config.yaml
d_model: 128
routed_scale: 1.0
lr_router: 0.00192
norm: "rmsnorm"
beta1: 0.95
dataset: "wikipedia_en"
Below are experts of layer 2 (counted from 0) of a mixture-of-experts language model. Rows are named router (the router's row for the expert), gate (a neuron's input weights, with its number), up (a neuron's input weights, with its number), down (a neuron's output weights, with its number) and show model dimensions 64-127. Each number is 128 + 32 x the weight over its row's rms, rounded and kept within 0 to 255. Numbers have three digits each.
Before each expert's rows: a language model's description of what the expert responds to. This comes from a sample of Wikipedia text that the model never trained on.

# expert 2
Description: Capitalized word-initial letters
router:236144126144188164102106102115147144100117128162067121155125115120096111148083125167095119145168122136145198155137133067123144149098147115185205089135141170125133134115126134134074092156159100
gate0:113125127106174108219109159112152116103070106101102066169137140171054098070147118120175092113172118112168049104067079124122133171139130158100136105109157162088137122092108124113129102136161140
up0:134099156118124146140101146086173131112191097096096134107085174123136173085145174147122089140137152125143083127091098075131145084151092149134080150088081092108089099099198164137113129105152116
down0:100098134103186154129064107154163127075133152093139129171086133193118146115128126133159122169116093128160095155110077140124137098076143102161085190141155095105149044175105125114167111124128141
gate1:159111086156176093108092145177137116089100089119103100072131150174042068105116173124171104106098152112134114090089092109133109135162074092145111171095137100110112096180116108157074120153127102
up1:124123122098118078101084116099180121120172113145098106204145112087101149119147086108176125139105126057155094115115109120142132113184110160067155086150075130144103095159173113127123138085197083
down1:128074075159190098127084092148152096121132103127097091167065146126115085137136091131098150068076168110151133175063155109149144137150105147136158127145113106118113107178078169121201145112134069
gate2:116139164097137111160171146099096087149070182075177119125161147119044106125148137117071130124144167147124108112089133096124119118137117172136131164148159186193129135162112183088084090200150087
up2:176119152079171139123177084110118092135093121165102139157122066100172137162174051134138114158114080112167080130100102145135148141123101149121142176141123121083172103143098122125121126110125117
down2:203124139118079108176135118194151097111084161161093133197075083111168131126184132117099119071114115114111120101110075128116100127066153142131148140105146134102118184111105094145146098131124134
gate3:066127144126165119140132176123119129133100136044179143138106173119078112129133127057117155078083129168163150136142067134165214176129143193145113147128126146083102171166140088070100115160117123
up3:175110140146099073165166110108119135112082162139192173085145106061140057126176120130106142121134137145170159149104106121118143139158135124141092143125169156162165097135080115092067117160096136
down3:104096119114105142107122120112088116149159127152157218111086131072101075125081111189130155115108089142098164084097145134125107088137129130113146079112095102108124065138136137114108112162133082
gate4:122084158122090077137154106192161120102117118095143069085112075125117152173149158150136082087137154123075080116155145106141080119100143093116112140101138079170165129113166130172156178100125104
up4:106074127136150120136140103149122134115108110157158114125147107148111168173182106150184098118159107153114065102110115076098107116142068178117088132147109091161091102124142099126176172118144142
down4:094146101143098197208158151066168147118086158127093109108105164142099121076146098111125074150174085106124142079102170114154148079122159116067174111184124150100130170177128110165130145154081096
gate5:105089150135167110168063097144134121109127084128126095111134057111057137178154112152112097084114107136092084112104172164126084128125118106112133146145123109183145127189122108179122174105130156
up5:093083143164090184179145164104141132136134124093152173153165131146156135065131152191106122111107113134123135085151115087156184174166160150122144070173152145121147119121077097119101149148120169
down5:114100123158125136102096116133138088221109115132161090154119124119142113167133059179150189109142076122099158139141137124129100130113175103098085129157108116168119137132135132154169146110138072
gate6:109104144121154079153162088176127119125093113180147123132159016101103144108100168121150178083123128110116144169100175197147139145141115118111162135156113189173192139130091098149056143137151127
up6:112107167124186138133114133130135071123127097125076121213161128134117156108170161134126094165103144153186170156107079115123120175157155190135156149144060110112176147113083109206140110084173144
down6:128104154122085146175150144142122125124106101160077132120143063161101154129174114113111139176154153177140197123108110124136107234098131182156054146134138117157157172096134120138064153136147142
gate7:104082159138098141137089123082123189118172164117104143116082156149184125095165160069152123099127136082161154139088146135137146142094091122088095169101158093148100129148205152152162144112101115
up7:094100176134112128148214143120158173133142152177172120104047073145143109164154091100106064151159161096113126086128112082156121099158059137099103071142165092116091106195086116111103139144132118
down7:077083108135154132144092139082148137107169172114142141104134111174122143124120094085078181096145146123071162119124172090073129116117152155190110111098116124135114122198128141082150094163064111

# expert 23
Description: Word-continuation pieces
router:117087151147131100109059170137137164154099138104169138139121131180105158141150137162125167111050148096117064146152073172107131076122127117143057155130052098143160131073075127175142094169116113
gate1:116106108143157075063089067124143111145105149140147118110164072117172160117125128118121117163085167116117184131134126084174129102115119144118119137094150110129114119158168137082193098133087106
up1:093109156122085163177124143156134160168176085139124105118086140082161139132119175122091134115182115132105161109153104079079143112118103030097123145048169137162109099160075161122171157216126109
down1:073138135113204134191130093080100086109051154159186091083157118117134129101132166157133105089161073094141137148168091178117145160099096071110102163160119182141159112114142080154098141136133168
gate2:173125159175114097153096091088154111159116137151148114176106135139110094082149181186163181140136167120153079113142102073174108128125192122123144102044148144096133144154121124114120160133185152
up2:162057150188106159142136156128138115108137141151153141125115173086120163083127164149101125124113138094151075111099103106119162117124094075137090110060149146177180125151166098118080176170118096
down2:130216095141133116134124085142129094136125138178187172091127164136104188117100116081156147131118102146147152124114150098145136137162074165151145079149118142129076150131171095108144082099154184
gate3:176111123158097103119087033104109116113136140185098174127124117127120154048162130111192123073107125138118060120155093153119129108164131152051115106104115129168110120092131091107151198131135092
up3:169058115109154203189131107116089088135169132102121106149144184113076191171082182160055082124118149130178091071095156148045173065099141129139138164160101127137126095140197122090139158117102177
down3:161204112161087134157207139165104188149084104152139139149145172174115129075115139107092141059100141156113130185069171127161135144122167114154115112143112111161123140143120079107121111068191177
gate4:129105157123128140074141137133196122181147166107130046176093180108110070149089150165137118121079168100066118091140086113187088110150142070164154164136128161085141106106058117126100129114097096
up4:130115120115071118128160129161147151119104157134105169110116095080123104095183162182132150037118124158076095157116134131154146172151088135093138130110120149203094110155077158045127126177175176
down4:164124099203096115087149116133131115093129125146117116098108136133113180163084131149134128142122114185147121099107161121118097121168194132090158113179081107092119079147154115051073081176073143
gate5:127124170166084165127130194134149061071147148112118102137154124166112125117189157095109090148087124072191149109171101120108138106115129144139128180117146111137094121062105128111089105095124143
up5:073115142086092110193145084086118138136084198178163116116096042151165138135099072133138087109161081217137085128152101161145089102096077107059103125126148159112115186165146089155131170134062123
down5:146157076160106087090115147158077140099118109072094098161131139098150116080136094128134159146159199103078116115122109113193129132187131127135086110121112156179128079144092135140119132094125069
gate6:087180158157122163111078082143181089145150136192084067146106101146178158095062109165147113159139134095111129189133127140205133197165132184157147111159163146107114135136108085150143097112140167
up6:182086173082093121069126149160105140128109156158114089105136127163161168157115140105114140135098068162144113142137090072145203137101109106071134103154102135086141177123107104137155158172111130
down6:114123130082126044177148157104131084112082060205105093104111066105118158128116126099103130135144068190102092123128133095085085126107101160116166083107131106079148159145213122097140104112115111
gate7:128091151100115202088121090112163075119125084155107133136145164120111065164079125096112118116133130080160138140146134172125231109123148189127088096100116146102130111133170109164087138169165169
up7:094096125162076147108136142111146093110106110163077176112110147113132116160066137084027083137105053141147121131090125160119155159129183141170077118162130093125136173116165128104119170134070109
down7:157177149162082091086142107126186144169118126157164079200115105167145192097236084143161127094176111115150131156133102134077085148124127120100103133083103146127101157128124126113043109126167141
gate8:153136171141087087098103100127140127157136163148156120140156107092156134161155108140141146099113111143096097138168157135183074138181147163138122086097165122111209083142114139165107081171096104
up8:074134159130132113121137157084088099154141162143084139166096117167181132132112130123155123099118108162167129147122140149119051128090166107138172050109132112122101112084117113115160154082100131
down8:162111130095147167160071085136156150115092120167116095156109135089086085119144168157162152131099069110139106123147140105054161091070129108067105184111166134168150113127085167136152088135173063

# expert 29
Description: Digits in numbers
router:237174129159160151116092127147117142112105132109077145116094174179179082096116168145207121145126118156136128135127130125156159113131167081169104139075115108082096097115123163115125151135166135
gate0:077118143120129045162106143161102118152130138192109102111151154137113087143112145148173113139082102099090139058125140075144114109201080184147091165186131093093106125209152143095116151133180090
up0:090131078107096157120091156144094160117158118077152154118096108081098144171130153076113076134163091205115175132153114141088136154109153082109134086090088151080171164065142118117119095127138156
down0:143165146126145088133113155131115143156124077103126123141117103118121123136094198077167101151141182135117135106128105167202183165138165109122107168144155092124164096162173133143118132179074100
gate1:130171123141157114113096149095115051128098116170198142174095136101149152107124145136102166121138104172094145069056106121074079091088148118143112150117133124096152154114154077118157109147173147
up1:089114109107171120092164085140088170137118122129153178148095144089162079101148126129108073154160125166182132072119134149144170138104073112083123108102120159174101093150182165140101084199095087
down1:125105135123089159128131121111134078132127129123185118139125083104080126096115071099149106139148089171187182182192129138138139117159080088179132142131156199137152151123086161132193167156122126
gate2:098111205139098108117143136114098124095187074189102140131119104111145135170137090096104103064177147099128096111126121106111123131111111086102136175110183119115148146140113094153134136175134047
up2:128125079160102172095093143147083092138157124083100148087113092135137096078124098084099079149095081138096152082130160121189148159103161123168128107084112115197157116164151084161145159112127149
down2:149124100118162155114063125128145121089128166135127126173136153167107092123130128076093168163176077120103133054128150120048161091106197134144099160117115106143123157164122101132102113105155101
gate3:107115184144165064211092129104088069110130079135159088176158076103148159106138165210162114106068108096112120136105148168190084132138104085101164151176146121113128147146112117109081073158174135
up3:177127145139113150144155112110172145112164151136129149137099089151089147104140163098089152151141117177127154152143098051132180143121075153112143187122081143133132120169072162174086126213132104
down3:167102099140101180114156102083111125075139175096182123189153103117083091118114085106136131170126101088173090147183098109061082118172170123155136144109117152141150127135081180163115167179147107
gate4:119166120199099129122136109100169129142112148167109138135188112155145059170090095064129153141193153122141124083121168078108158126171087183150127140198099095105143102136072149126126103130071088
up4:186104155116122064139045160143142095150126134128117094120154134110156112166093133208179102147130170156074133127140086116141106096110069160158140185143147110142133085080118182155082094105214151
down4:075140120115160192141142124140152160112111126083105131187130160095151151185138085178152118127154186155169173118118088068194165138125080142147116113153104139125193141139132108140075127163117112
gate5:139079221122094118154097113105126161104173121140108092182142130096138150096136133137155114193143158137103092077156112036131148110150181113119114091081145143099115157116098147105084107102185122
up5:120154050098093121130110122134094102177105118100130138069082080140194145121138081073086118106073172144194173173112112187153148117134082134134147095103113160170159121190127202097158103144097126
down5:188182111127114088127131111163098132144146136151086111112087097067178127105155138158190163104086180148067134147099147107115129134162137146136114156099175127099120110109119153080165072128104126
gate6:117116093202098148134119172152132096099182096134177176149123096101092097184104168089130099129146132086147107121110108171113107171143143123150182087131196155151132127156130158103071144142108151
up6:135091139144166090101115133074141112057183092097096126121077085179164170107138098170092157135124110128066132135067145093109147092143170177126135141137108113128123094085134173185087126135195132
down6:136164101146158074156101190112175143120095128114080065169112093157128139097169136180108137122128133160091172093052084138132156158135116162115165124147123080113112045151106156132134140110162158
gate7:178081119124070137104124124151136169107115147188118106096161185167101060154148100082141114088120114140099201109136164111163169166097129192094119136096140104076158142132171157135120093089039109
up7:174087092105119117084071152088137131124152167150113159130130126135137052169087090159142112107166106126137191162129112085106119133146102193124110144150106091126148094052115103117137125099132095
down7:107144111148140165124075064064135114093127086146163165156140153138116121120127100136160138178091158164112174149175223112127140145156093148096125112154157117118103103092137136156111139117160127

# expert 13
Description: Digits in long numbers
router:093116129123074107157136107146197090151084107175135186082111071057118150143130156179134141160139096162164090131107156137087106097123131150125076124115095137142130132151120117097148145165115098
gate0:106093087166119094124128124114130082148144089154142109142147185111129081127136092162126140111100122140135109084094066179153150101080169144170107205140112150162119110140122114100127141186085173
up0:108152098069088208151093126125126170153142112121096101134121121120088149095158122120062118113154110114100124164170163123115139140104189094128095089102102160081139167114077078089158114106147178
down0:172147169124126153164106198118134113146108095125071068134114071130126136111115133157104109125173082164156100112113110171203115152117126128165128130179193145116135138080137113129140155133072078
gate1:133069083135089129139115104132125143137107166115099094068144132070086137149103108140074114163171120100087187121142114055099158156112178095104128074098077117182139143095118165114092170122105101
up1:103043146121101101175191073194132139130109091062082110146117183092102169115109153167090097142121098119126148112090072100134113166174116122109115087142120093127128131126069110101070112080120096
down1:125143116147142149126101103163081172171214142096098092153101108141137163182138168093150146105139055137092092143109103162129074102126129102083128161158113161121179106179123122160152116180172135
gate2:145115159141141109147166167078152131082090093093134165107133131168095116108147092094109149106145132147157172113153143137123140108220208140111111081152191105145101172089067059166110115208090128
up2:075196146159059095165130089154161125139150180118126172132172079134110155143135121146155149120180162151106155165096135119137142154180113131136162098125111145130174108106071113131074145148095124
down2:102104138168147113072099158156132109081141123140179092024164094135155156082104159156179151120145089084179163089161194173106145136082122192178145111139171108116141146074104107171103115121114101
gate3:148146084117080071101128117086101103122082177170179146130094103147148128184151138104145126111104178164134150094192134135152078132142100139152155148089105124078111163126137123168154114126142106
up3:123114095112088176164150182150124109113116145164120142134122127120127090120139154140182105129148132190164085113077119134089103104092079159093133117111186139124102182124069152093096081148124165
down3:103103188135119114104045106115167067114146070092192150084154132167184086180140125164164121112066160062160119106140109126135168108110159125143119116140127161089127169143128141142179175180094131
gate4:150105117168122163138091125101141095150138063090138106177132111114085143093125115100117170068124116138111132097109130133126081122156183140122136177100148135152181112096177117153096026128148089
up4:119048169156107122138115163144170137114161082109145086159175108111078115197161098175171100137134107110132129132134061109113094118133144151136108120143055080181166072124089142124141147098161142
down4:064106092089138171128133153153129106174124122127110109157096048142098086147110140142129122125145061128168143085106113170091154162137165151118064122098113167137149099158126163166178136124167136
gate5:110137180112138070102114150145155071094121176096125165133118065087108140179160108165114129094125181152057139149183106157154106172192119157133163094116168179092172128156098146190131069113182120
up5:135064114112080100128164136180092085110145095112124130115122152132151127081198167126128156113129172163137150162124163142127090153153102126098177096142139196109145111107159182074065122132124074
down5:132082083139125211096128086097080106126174176062162132155161177080108114114163150101140132105150128101131124114121114110068121106229147118156089173118100147131123114165148138117133137146085123
gate6:168078093165097080110084144108059143158160120190124096187135159103080102146082089160084115076126161148107123097119085099139207124124184133099156083146152119145146131150115114108121132150180151
up6:151127098147145079104111092144163149140129204125157159117108080068176128133114081154125199046167137103108169168098157102159153107178153088150090140086194101134170158115044133161118152130126106
down6:129172106155131144119082083144073112136150161085153134117124111102112062111123168165096183117074153162185143087137118072149103151112169088150109146116071106066151122154116163117131139149129172
gate7:114104110098148117099152171130140133162094130165129129104127104056115080153048128109163170077124127152146131172143145085112142168143163086155122111086142123179197114060133190100152148112172180
up7:114106200102155160144168079161105128176107097065088126176152153167119196167100102215166165158094104084114117128124090127149155149138160166158093084154107100081168159146122180126091159160144178
down7:120057136177116139222077150169150106141102107137136120114108149110104156122119132102129087125142214180120097121141099115149110105129131176127109091170104166122111130150122147120085139141103086

# expert 21
Description: Spaces before numbers
router:112149186099133136188105074087143131133119139206160135123173098161129112101132095091091124070178087091164127142127165145109133136105119141186084085115113129069116210089106080116072119150102127
gate1:095098146127094153099118112153116201070102113127165142138157157104169108100137145216073138120156094103115104110147118096139150105131160198045062117137101163099159163119080135162046089178108111
up1:145088211096169136171116088144154113125158108110141065153109108109108077129094140149145154140153111141099146175062157152109076139098118059139177127149106064158121075130141102111195126133164136
down1:157096167145156136162179120161133090125161045104095126094151145148076121123162116124106128151145131142125125134101117063092131145164156136098165125125176122067110073150104102146178142068151160
gate2:145147166117136126115111142129074110154108102115108142132151147112144144074129094177085109115118170168099137092152149091156097163153179157095075095101198099143165085193094147155185154113158155
up2:159122156125177161188053135158175087079161125121132065144189132123084071121166100097130135083128140135081117094167169126152176155150089123185108110178184170091103112080116113174101136101112102
down2:139127124076187129228081112153146154051120133061152130188175088096139082122136145058112113110102167147139084131165151158105107120113168144150132105157121127088087095088139140110159139175135180
gate3:147123136200094144125097137147119145114175081115109116146113124142100097101140132098165080152056167128178126106182103124134158181146123152066139121151154116146110143139141142078122109088155074
up3:119137196181112056092083121126135163146161073109084109104145134163148111158144134127125132112085105093181115110172146119121109117108092187081129067137140126083130175166138181074164118103166067
down3:148124131097137120154133144176124110196085136135124097145143088085130175162134176150143148113139072161147105145168136114139146153178066125082078132091165157143114103133157170084169102122128096
gate4:081133130110140112148124157113101042085102105108175091113060159138127131091172148157172082130110157141072131074159112121178125137136186101118095125069145163208109162104152085138132070181148135
up4:120184153150124101148101079120133130110085125184178114113124168132195175157131177109121139113118131125127141173188114165133116131162114113108086098071148145186157109064095137147063081147172167
down4:155113192098170125116114142188098160143185082130121156093124134142118117098125133137141060176147112135152151070165148065101110160163174134089080179133074142098127048136150106113146146088043164
gate5:113119102164207133126055140141138086137139126153137157118136120153102126110133149164158103122151158134164134096134101073077143108135142112132082143131109106165150140119182139158104159141120071
up5:086138167138144125162166147166171143161075133178134176104130123197155093126178128111126143156186103115148128095165092091157090157164084122187121118139062093143133115182107115092092124192147082
down5:157122133141154108111143132132077137150133170131160225145145131088125080097134158154107136180196146074129179145145109127169189171133139130099130087128133143129103171183141081122148118207104143
gate6:126125145117077098180126127092155130068187150159076094089111091149114132124159141169145120152125166141112101179136103157089172108139121180093127164176111166111161136102117068079096075118102055
up6:121135126214157088110126166119082159138086058076151084155112145134153140170116154123158147145069141168125133095194176170176104135075068156180101075120121122170092179156122135152121129074139188
down6:137097144144077122105126171184093112115125118068132115144114157072116067108118143136130099136188113188156181137168089112199130142148129175097127132038156144134075094127129190138153121137123109
gate7:156133154159100184168104093186116103129139084095208089139185154110141119085095099162146126127117093173137150071120172162126118158091161135173100118163189175125101140166091079116165082096127116
up7:103088088113127176191146146121147112151138162170200171156112052158146179122119095159141106073169114116119136152098097166106124100113172170108082181134129108157159128114078067098153156153085068
down7:122094135206085136150121177110141171130098107114113086070094142115142104146080140143134123098137116091105183131141154125060126128131071184097148125109111197144071103091090126167169162094072107
gate8:102152123168173128179077144189117096103098128071120128106090119148150128075113198091154093099137152102119074105130131142117189118139148126123164180149131133106150134152110136115104080156150112
up8:155118144130104145161187135114076120172115081110148207103082141151128129096201128096109163158092110134105132106138156087150113094164167112116125130144174079133123131112150122073057103087138192
down8:136086133095138153142097077187095157141089140107146122092149164126145085129097114108054128112097100070126170104139106152122124180111179133117199138120133160195103138196119164166146134138127090

# expert 7
Description: Articles and function words
router:163080104129082122104122180103160135085171113136147104188138114153132090127063124148127130137110062121113186078187206150107191159115135133165102079142084156100115126163161160164135086125141134
gate0:150164099142117092184202173140147177159117132129166115080122138102095097199110069094123111137138107097184110143132117132129146095120154110111081151141109172187136146143101112162178225172092109
up0:090124125103143143110114161103154107119161184090102174129070128075111114148103161155124119150113111179169135071071083141156175059120142135071123181163156180079154165113198147175090130141079109
down0:190100189142121081108150093154095129168133074087087157109138124123134198202109145179181109124121081152155105051096153121146096148112140078116115088103057125131135145079112083147123071130116176
gate1:095145113164134122095118137159065153120110103092140099125159107077168142073115123103148116096094149208124126131170166198174169133129142105126151130150203112133123110126103128103082075146155162
up1:111087124151111097144135120114128080161163126170147066177077094131210131163137117167105144100160177160129092111201153154100173074089114168136103121102099092088122144157115166120128110136149111
down1:146109119118079169068178130133159105164155113157142169090059127082112153156168089042057149160117100115129154167111099125120149113080147162057133113075112198132100116123041154136119171092124138
gate2:116094156075133094138077107148167080084164085164103070129142124171134097157168099151138146088110110176057109111145157149094117161141115091180071126154100108149141139138069127134159113174095096
up2:115118148121164128119117160104167098179137171139163122154195098148108150168129087166167131128093110107070168161174140143136059155115129108138062196187110124161100130112082132145112150118149108
down2:186116182161162137146132103146183213136109101090057155091184165095121111171202131094126156142149155136148116141125153092210101122148162165084189093128114095145135107126127135072091119093166139
gate3:134184180153161157106142119160133189114153117114136122116078182144135172104133135100109114154098163177096072133127158103156159088093132042091129180114057137115139132132179115087141112097155140
up3:142160125109148130097162139120120147174111115147133056119148179105148123100109075154098085049096111076147119063154084165147134104114077158156141087093098174130135105156098094111136105176108139
down3:188155091077156086126175072142131113149107140087163122142152117139089146148182157195121125071172106158075108176127121109164141198163154125087076142124118124097108129114144156137142090101122112
gate4:179132136123135112109188113091103100123130118085127144128124099107114124081152191101132140121167178193098065058124134184121127106128096168137155109116169089116109167138077122092101090117174114
up4:143115161070093156153157098132140084177122118142169137127119211097125139140155111121122108104119091115130179227151108101155087135076123114095135147169211082126097163112083147146164097165091103
down4:081092126154108141104115175132157113126053157150140134202152199164120108110164109131098184144146143117123072131129108105197161114113143162138062099146149142080140200066102095168112159114153125
gate5:144090120092122133163130151222122182114182092131140132108070130149085114120143131121126129089106156094097117198156117138155098134158143145090089189150110114212183164147105144161140145095149118
up5:120160109122082126119081096095105122167160121121144132121120144123174158175072117160133162132124100137042067135078134173171150119083180167187118125137033114134159103157071088191142168060110131
down5:147152122096121144142171150115094111085115125084167109131094116118139162150148154099120102151108102179148150078069159160195118159091113152139132112114191116170095119151135139095103039153134118
gate6:143137153183125099117141170101179110134110146148148157151149107122142100107136131144116120132161105104183096089101128078155125124181127098149082145156138161110088179121025148151139122168073122
up6:100097154173054191082134161097154127171120118075143071158085115159104142180200125114117080188182116144168132086141119118139085084133091094175090118094105117080097122141122150110074173138129134
down6:153156159126118092103151127133088102186134177107135118157161097131175168106143119083168129134134135087097106132147154123142131118166082141115170142114055134103109099104131144114133103185149107
gate7:123112121148110137113109088170132180120123112103136136124095142148150084107172118118097046175192142119147148099111160119102137101149104158083090103187076117159105165167095150146180090044089149
up7:149145131137142164142093128023169142138087170138149128167080130086083115156132109145141083166102095096127145106094103110121163110122107082155098177094134154093122167067110142088142133152142116
down7:081063171123174116142112094166157164117146148099095094151101118140174126090148087094110116097171203174166157097120144161219125136139099156135153140148096073139148142174103118119114127136176133

# expert 26
Description: Periods and punctuation
router:147153154156132128188137152136165122111127100165146091107133083101096156135150122138118180088147136119083122131137165116117102088144199120205129113098147138122131112110151085128117178103085125
gate1:167075122156136107157133127149081123110182122099158175102163139119137131162141115125109140122154085175101175188117122130166164113087187091115108161131099108143189174121156096142079109145168153
up1:146117091156135135104139124179164169135119095074144151101109096087080102178119150122101110072116180147097108132065090127182170133124064152080154169165144147121150149116144109172157157148135133
down1:137140151105063124105112129141129126076144112097124176098144162120183126058150109082093091160109164134136150131112128088162109107098156101104098071082145162075090108074093111116074134130146142
gate2:117077191167124086144172122095124093155160176111150142130112162127087103113170130142181086144131073105131091106134029050171089106119099094111094150122123134158140127102094106075115093173192145
up2:156091130130160140124139122090147080137098167101151204082155145170071145137154181087171122145091138125122124152094081053132119124084043139083102146104149082123150125110171114129126135149161162
down2:144155107153181181089136133117172137111126068171116129139102112159119127142177138130116215088128106139112189145102160180104151134203023108142120127175142111108117108122191127058115134155127112
gate3:082080139127128120131115126081112108127158176164108136149116159136162111166087106169079074170092200112150132058075087128167144160132126137133075138112102145090122145146138111100078131064138110
up3:057141117134131120156171129056097089129200150187082121098148099133145125120101125126116126139121136117124156080063158126160097155088132118126130113138122184125156167157145166112092146124125159
down3:148203081102171111131112176085123117140162099145090070136110114120154128057142117167142112099160105064123149114137040078142137109127170159179117116194178106123143158123131131142119149139123085
gate4:181089065161162133122175127171115159146118135178125139170113158086146172188089139137191126151114083092128192153108130094161161099076156079110137181133056173150147114101109103094132152086141147
up4:118137102108072077148089102145111146179101103125154189161153092132113173079159097171105103146194092179171111106138145152152113164080092138101172091114147124145174144159082113129104115163162098
down4:150112066118104108101114092161167089097103148147136171146111086171089137114108195110138128153085148200118221115111115099091151117137194118133171132112104123147160139172097091101134135106177090
gate5:099138213164158077126115079145164156084121143072135089183150154101130146151095183176112113084131175162121117118061168162124170144123149112074152072127144132170114085151123170121121141095197144
up5:115155140134104101135089114171081133067130115148103168127192111120178157139108148114172122115139115137158131130143153150121071141068144140128180160109099104096149163110156122098137100101156118
down5:145179117151125161185101178148120082167144129110160082121073089104122093110107153116093189154057123130153117089137159143124128128166138142174179143140231094194158127136185157103171113133144109
gate6:135144175122050108050150068146101096153164114177115159131227155127128097104173128152154119129125141098104201157158183146095105165117140188160159135094168138147152101107074122095157101143112119
up6:174065141147109133149106102103161093118085092114194110122129097127143146096136129114165120135092190141103107199118094154162128150170118132122107152161107164168159060100148151195126090158140186
down6:122161164099095088151168095161176124132110104133106199166108163124153162134116105140168128078133151116095155180122100115099092133194167175156182104174190101056110154152082130135101113093154133
gate7:133108162142103138068157084081123123152083117139168093144176158149108071134129121167081085126140120091195110041159165117152154133121089168128128106137120163132098122160100091087144123101092123
up7:063109095117140193111117085187167099095064146165145179096118092170133113166079078154136160132160075102116147128167153129140146131046110119124115120116138169160117120075149147108160158154096154
down7:136116177095138210108051167123081152162178136151074148111126092153157174135080139140095136080126122126078146119093122123039132136128167083127144191171074154163125137112085164128158164190155158
gate8:089116100132160062122120082135159095120077083173118070157128090107046151206175098139113140128094124159136099149099165107162090092157109120087117113179112134151123163110104121175092118130155089
up8:169102077089114129085077126123144092097138135121143016187088186168185109151110131165159150144091145100121131106104049162163124164101168150143095095114138112120120123101097115147093094120099156
down8:133107127090113076114129105097100154147134131104124178093151112162127107158127132095117061185123124123102130140135101131209056126085160179121120121088108103193147116183087141124142106138160126

# expert 0
Description: List dashes and table pipes
router:141078111148097165158062156137118166167120101162109074123155108118184132154145120152159177180112175078147081078153097066078157104141128183093132166176154109138112096183177134125119126077121111
gate0:155159105118182106164117097104149095087063137120118133168184132114131087147118093137086103161196097133182184120094119111209158114142116091105141104131104114132118118111147059188116126148169141
up0:165145099118076141157116101129138060093097151141113114135142112139091126100134104116137110057080163144136158143111154108171170102173166128095177116116154158083211113097097135126144109089118131
down0:092195109169118154141124150115102109122169180120102134168115104099138095114138126159125125118102115124117093143141115180148173155121146137181112115107191146153164129116082139131116130205085065
gate1:182113148106133147113079129106119062119145172173200091104149119109119170136109103101095145110149127178192114078133152134160086136159106142138157104137133120069150204199190123139109099161066154
up1:069172107116119090131111147066177153148124154176155149160161098163095153131146172148077118125186173151154160138054162088167133143117158089118113093105148132142121128084117180190124164136076144
down1:140113100120150129134133165073081111132109119124112087109167135132197135115091095113186090095179051170092173104181160140141128168199160098198121135133188109098146087151183120160115137096139146
gate2:154118186175092193177102122079099137115103149114134088158077149154165084109117116138191114138163163105076109199160085139154146109153151135105106148132120108114079200112146124070146146119101173
up2:144095136203106136162153136146161175128163162138176143098114195137172069136057129140164107135137111094207137140120118146148136092088145104153164147135134111125136130168150124098124138087125157
down2:113176138106099084125138157118128146200117147135114111136119107092149097167135102120137174105170161151198113082111095061098141135124146165103127174120175132141127138139166165164127151132153172
gate3:139166119146135198075154132061128129134157162101126151126100115148176066100151135137170146185155119101180164125137169128162099209133171133147186174119125099190105099184161165073145086120094166
up3:163132128125146116086142080115137180136091085119109141166148155131101155163137193110193110114087099087115099060089135173122120153136166137143177122189096084126190085115118114137095130111174162
down3:151123081066139128096115103063101109088182162097127096110128146125156115115121126127093137157147098111149171233164171168185123124135195118127137154153091123139070160133094163127106096175155111
gate4:150083142108097062146111111139168168158153176123127118141149108108094038094108137081144136104163125124181181115115134087137129137086122156150118159185159123144080153167066163165097133123157108
up4:110060159114150144111091129144101110131143082125077150102219074104131121130118164122066125150154084141140151124145169135156084179143105103148132119105097149099192113082126121177119159148130096
down4:120046156080124131157115104124087150131174099135125123123129136102108081129093109118141154142111148098146128146051157103083105116108086180127120162189141110160095130189057170106116129156129107
gate5:129128101136163129161143131090068114126080107147108124116149134117139189164071147126187143122159098204101115107111060184120105122115183159128079078107160164071090140130133141157163164176157154
up5:145210078106165177131112172128180094108149076138079161173113104072142175130111129084152088159093102105156103115168141132152123117137120120178200148138079168129130087138123093160103108098118088
down5:129073087038096096088076165158117175162148156117118149097106080108172128150137120136168166103081156111095125173090093128059087108143164143125138148144121124168126064100081214109127066138121077
gate6:080165139160154146160166112083132128165096167122133213109060140139087116104157098162129076185098147100155121077105119085167153147151119067106186156140075082155143147066124082122137157117117099
up6:179146110137145135184093135146070158105148123110144140118164126132157130160084118154101160130172145149065132150123179150148168120097132137127112107090130103130111118100115183138153129102139109
down6:081144117137100131120131104093146158142115122123128160090124175086131148127161133110115183169125110149132189134118139079189145177113083094142176167110156125115124124107134098131147129070163163
gate7:170145168123152130066142199130148090146120132098132108132133125166135122173128164133074128075083128112127127102090156099167128166100127144096152162137087115092199133139188144151094073125122131
up7:059131186187103126134120129138124104082065104082144128100144111130120078169155213144103160095128112115079124102099136163164103064155159125109097176132162157082119176138060182102162094159175085
down7:132121187119089103108178102093144140122076136157121063114128098129096094144142091178090136114121114172071087091116153113110118118106124098127100088084110118129155089205123132176159179098168209